Below are experts of layer 3 (counted from 0) of a mixture-of-experts language model. Rows are named gate (a neuron's input weights, with its number), up (a neuron's input weights, with its number) and show model dimensions 0-127. Each number is 128 + 24 x the weight over its row's rms, rounded and kept within 0 to 255. Numbers have three digits each.
Before each expert's rows: a language model's description of what the expert responds to. This comes from a sample of Wikipedia text that the model never trained on.

# expert 17
What it handles: Sentence or clause starters: subject pronouns, relative pronouns and conjunctions, such as The, he, which, who, but, that.
gate0:119136133101096091100142145135093142119117107110135098079146108157149141136074148157142169128126109111140089135143139152165111134099108114159092117136122085127135163110110093130151137120110079171133109167130169125128131096108138103115157156103123091139131131160161170121136171175117092162115115142156150150121088093146123171106156122155112116118081146157123133114111146149109106114136
up0:125143135113137098090142155142097141098125102091127128095138134152126135140077142152154174112122103135150067139131125134154112131097094106138107134175119095132118140107109081128134149135100086190145119140161168152102097117095125101132153145118122103139116137146150126141126175175109093166133115138112159154148076091144162165096150114157115133110110135138126125095134132129106099098146

# expert 29
What it handles: Head nouns of place, building and institution names, plus pieces of acronyms and taxon names, such as City, station, University, Square.
gate2:153127148176121119120145166142166116101165102172114090125093111129128119123153119097113103099133112117144134100135095124142108130139126128104130128123116132167103137136124168181141102166099170136096158173147137134161145120105152166147119120126151106144113122127131144158182082141110089127114147097166085092155122113083141101107118175070143111153123131085116139126129125108105132128110
up2:151129166140127141110129143146132082106160126173127101148101130142138120138144085081113081100121127139112137107133144111117116139134117132136152149122135121153105138184136155167086124163124153139087117173116127136183166095168117153140108141112128096128135105155149155173160106158126084128127122073174125117167117122079150125102129164096119110121125122089107136123139120157142150112161

# expert 20
What it handles: Country, state and city names completing a place phrase, plus names in tables and infoboxes, e.g. United States, New York, Australia, Oakland Raiders.
gate2:131126167113138106127100128142110133125135104099188089137083148125157087154145151151101159134128147089116115066113109149142140144143135117139123124176081140187144125128099103102124128110142143158120107106144182160141101115114161115104137139147165132139113118128168119082105090078130108124170150134090122094103108121155132119117112160114125132122097096116146134121142151135121168110161
up2:146111142091152135116110092143087121132122093147152104153089134129159134130104138117087139147127176101101150088120071175165142129136091122135127103151111102176130132122111086119108142104121162157132118120138155127121111147104181109131119139105134160167083132124153122086099098068110118100159162138100120094109145107135126089133110112116131137130102153117155112160107151124146167136142

# expert 54
What it handles: Lone space tokens right before a number, typically a year after in, a month, or a table bar.
gate8:168139130094130116143119138125127165112133150092143112125121139163179138150120118143166158095137153105129151130077143132122102056116099121086118119086133150138102156139138181177135159129123168149128149084090145133138140104112122138110103105125159161111158124114107133101136154112165130152127144096167148152119149090143113117146144123162114149118121132162135144137184163135130139090161
up8:146122131080151104125114113132127144104129171127139110141141097163161139142144124141149142152092173072133119132100121131135098076117120114067107075130122171133144134130120187184149157147124151163137138088101148122139148138122154134127127113114160157082140120134108147092138109112114117137107119087132153160122112113155110117168118114156125145116120116194119128152157156133111139120174

# expert 34
What it handles: Abstract nouns and their suffix pieces, often before of or punctuation, such as judg-ment, cap-ability, processes, support, use, order.
gate0:126133104091159154127096112136109185131128128113091096128140142166130109100119114077089081112150133106161183085119128172111136102124110089119119129120189155082150123148122112144129129141151114126125146143068164128127123164101130124139097153142126154134117077134116093135164156128139122151088113141112134152134124123099152114134115137120101117138166096119120131109171146089139111162148
up0:147135114129134117149106088131129169101150099116117136142138155110097131090095098074118094116150140096159131109116105170129116108157118090140154110114140114132133117105137133131159115146128102166135138147091139142106138145092121182158119152143111122152105110141117126108130134158145079160055115155137112112134124105102152128153138143128102141095164069136119141099167134072103105156163

# expert 53
What it handles: Articles the and a directly after prepositions or verbs, introducing a noun phrase, such as in the history, of the, earn a.
gate0:145108157097117135118109091141111185118115081107088119169141144166124136147147143138151152131092116114099132098116135127114123133138102124116112110128155109133120132147130152149102109137129153149128154138119122068124167121102151144155176169095143051132099129126124162150151130124107167081132132147105136065103142161134104112158120123139128122157128144117121108193114135119088118141166
up0:165081183068096140130124119152121165120133082127084113148139143136131103101114148132152163122095114129100144105124130139113105114130130119118125088117153099114122127154136154180126109138136180198096150093129081081124135142113121144153189148104121084123083112153105131134163119127098149100128131143138110100133150136128098133124101145138097126141126147126123108180116125122114115135126

# expert 14
What it handles: Capitalized first pieces of proper names, foreign particles and title words, especially Romance or Germanic names, e.g. Racing de Santander, Sch-ildbach, Group D.
gate2:123098110145152103115114180090120158139132126133129118135146144135123075130110124164118159126148156141160132130089110115129176183097106110127155107122134185153123133112123120133094130179130119178154123143122099160133084115148091113114147115111139119157148101111101140098167158096127130138107122121100111123143140170121087112143169139091130135172119122181113100106118182129109142157122
up2:111104104168153110134129157103139149161125102122139140142142168143113094144130127143129144104138118115164114108075119108100164172088103106121146087139139175154154147125122133148087120161149098187157125154133113153115112153117116095123144133114143119167155092109114136110164160123149136160131130152110132130143152184113088116145141159103126113190133136158132098128146174133089140149104

# expert 25
What it handles: Standalone space tokens after a pipe in tables, coming before numbers, scores or dashes, as in set scores, standings and squad lists.
gate8:125122123130184114129131074123128079142106110136172120113158160141118072200111106105116109101153139156166149145141129131134095137125178123165166133115108107180134105141173091149126119143120096156148173108135144124118109155140068159158130168126121141150087132144132129101124114130146131146123111153128108146117125101160121163106147137150114145142103096155129098125132129112132150118095
up8:112118132130201148143131093114139086167104141090171136138153145142081098159142119117121116098154114135156141126127164121138108101146150115167141099079119136170136123149167121149135147132134114137127161119143144113146094121171054179131101131123157123145120160147130143111115121110153137122090116156117123126114097086173117146120159135155104128098110079137124129108156122152144139115090

# expert 58
What it handles: Middle or ending pieces of words after a capital or letter, like w-ore, W-ets-man, oper-ating, plus of and capitalized title words like Great, Through.
gate1:173141137169097133151111127139135149144156165130175104192111114141147201110132142145165121142149130138169143092112099143110108100160118160157098134127135139181105148137083128129171122104124109071139128149100161105147154117116145126133114126129128129089123104105129114095117114158120142113130155101158171111148116175121121102126072122176136107129127151141158120124126113123115128130117
up1:167129118163121129129103158136126148133137172125158123162143145136154187132158162115121115103149099107164111128130108171129117096133129122097093141105147149153114149166110092130170135120137152087115151140121142124122142152114162127094092108177138124101128096100180058095152129129113153112145164138133178104131116190131113125110144104148154119096111101138135112122120143137124118120084

# expert 63
What it handles: Nouns for creative work, media and professions after the, a or an adjective, such as film, album, music, musician, work, book.
gate2:134098185145131146130114161122131131128093144111117147122151162126113157134097099117106121080170145118108139074113128125160140154081112102098135123114138128133136134132131134170117132121141138126158129106126128136094113086112135100131098090105157168106100097120187132084110147122175117141099089186107113091079093128106102146114160141163161120149089139140106106115137145125100125123110
up2:166097143140160125104127134131126148120098135134080143113136152123109131114128110086086126075157136118116136088125112119166125152085102109091139134134121142163133138114135162154119118108126161144171125109131158138113096083126109094145094070113164144120089121131169156103094122116153133117101125176127103087075103103098095102107158165127134123121089118141108095127156133117110133123103

# expert 57
What it handles: Pipes opening a new table row right after a line break, and markdown header-divider lines such as |---|---|.
gate1:114167122103134133138175125157096123109140103151128142158110161110133169090121144148148134182123138095131121089132109161089140131098148122152175120122128140145131137086077129120147110141123150144132125133137103096145124107138106114104170144136166122113105143151079155142186150114104081113143076115118135137134133091140140096121160146123139124108100080099118113167140135140079104078136
up1:122150120080170125140166136119122131118143107127146169170109138116097164105121137155155138188141146108143123081146096133094137128116150139147173125118112116147109152120072141130166114145114141166128125108147121093146122129112123134110171116120158128137114137133075114156165132129126091143148081152131140144140123119124154108114157115152134125112086074095117098168140139129079096065124

# expert 62
What it handles: The word to and prepositions after adjectives or nouns needing a complement, plus adverb and verb suffixes, e.g. impervious to, able to, -ably, -izing.
gate2:123144150138115103154131167115077100119091138163146143138118102154133108142144150110116147152129129191125122151138099154148120161135126122139150114119148132145149107099120157167089163098107140103116129129090125099116140117174088100098115082110146107093152074164123114088117134113121144125124110109132144135170099132157127084130131112135149144111151065185103118137096095122131165126108
up2:147123146151105143113113159141116074128103157148109132134121133131126117154175114133122099175119092169116109118146121125122096162135162129128154099178154152106131119111129150117107135105106132086123125122121104090116143107154110124112123082139180083105134105153117126086125128145095125134144109115136149135173095118116153093099122096143131171118150071186167101106138106134147173147097

# expert 45
What it handles: Plural suffixes and nouns for groups of people, such as -ers, -ians, -ations, people, women, members, Muslims.
gate1:088127131141160129077160163109124101129120155133184098113116147105150116175089086129113108116103132128161119131156127129161119131113136124137156129135137166108142103144135121130107120137136150118089109138175142141108120082186138090168132096106100145118132116083131117085092143123142081188099170085111070134105143120149137144124130133123121098144149128145106138145159118112138145115135
up1:102126158146157141079152135132113131107151136127162095121114150109149139112114053124111117133123139107173137110153105146129138126106150120136160130151143132080148103128130127117105143176112125150090124154150173124107133092151135108165110123084105164110134122086139139064087119159128120154094181074117095121099138102123129151113120151104127143172131137145102151157152119103111099128129

# expert 61
What it handles: Short pieces like er, el, f, w and words such as war, fire, black, especially word endings as in towel, rocker, Vietnam War.
gate8:124122141134141142119109119117103143094116090157106111152144134157130099155083099111113130103156117161157097105090148110083139113133140136104092102098127099145121171131138153099088147162197100128121129114140106121109089115122143124112111130119123118068134167085098143125116071127116152161095123115144151146129132077116128124143106144148125149129121135186131156120127196109111132144132
up8:149161142119134117113127154139131139137143111143103134153138120168138125174127099100101150114138144147140128105096113105087121132144131143089113082113101080138116183153120151115122169152176081125096153118111113143125091082096126125102133146114138122088133177115120142108129082100115187155092117133154159143110091092099145123134126160142093165140113144151111129098119175102123114128130

# expert 41
What it handles: Opening fragments of split words and foreign names, often Ar/Mar/Car-like syllables, such as car(ved), Mar(itime), Lu(fthansa), Al.
gate0:119079087130098173134104151121106143127084117156110102155171164098107136115118132145125125117099159097128118151103147152115150099085107105143156144116127113111150074122127101151118155169127113131125093146114164157133115112108169140129129153103157114170125123121179115098140144152157115151131121177061068093143096102137104112123130114135147156108122130159115134097133134147116130110128
up0:154089088115090172135120149107124134135080098141119107139165139108121126139123125139129131119095136107134101120115169126119155117109077101173159135107104085113130086120139102136126151175129115163127074140117155142135102096113150130124138138116176102173122128108164102105122136157130123148128138159090068109118113116120083085116094124152139156117107126151123111070151129127113158116109

# expert 55
What it handles: The first capitalized piece of proper names and place names, such as Pall(avi), Berk(owitz), Lag(una), Hart(lepool), West, San.
gate0:127090142115119144134156163155123175086156170147132157135094126130126132128145099110123168125076074087098159131099136126113166142167132156101114147095116138161097131163132122119138117121104124119092147134147132167127132097106112094126108163101147148159152080104109103121122154148108142149135122125148135090143124157123146128135097173133115164097082107109109106145136183107116162138148
up0:123102133124128157132134164183135182111150152151110149152104126126123159118135092118139163122105073094097170130138116128130122153162130142119142149092102126117111123162136130136144115130122129105120141138140110165141167096110104096122110189097107159177149106076109134129095140154093141132170112130168115109136080152135125140115132164140089141127113119097155113155148166104106171148130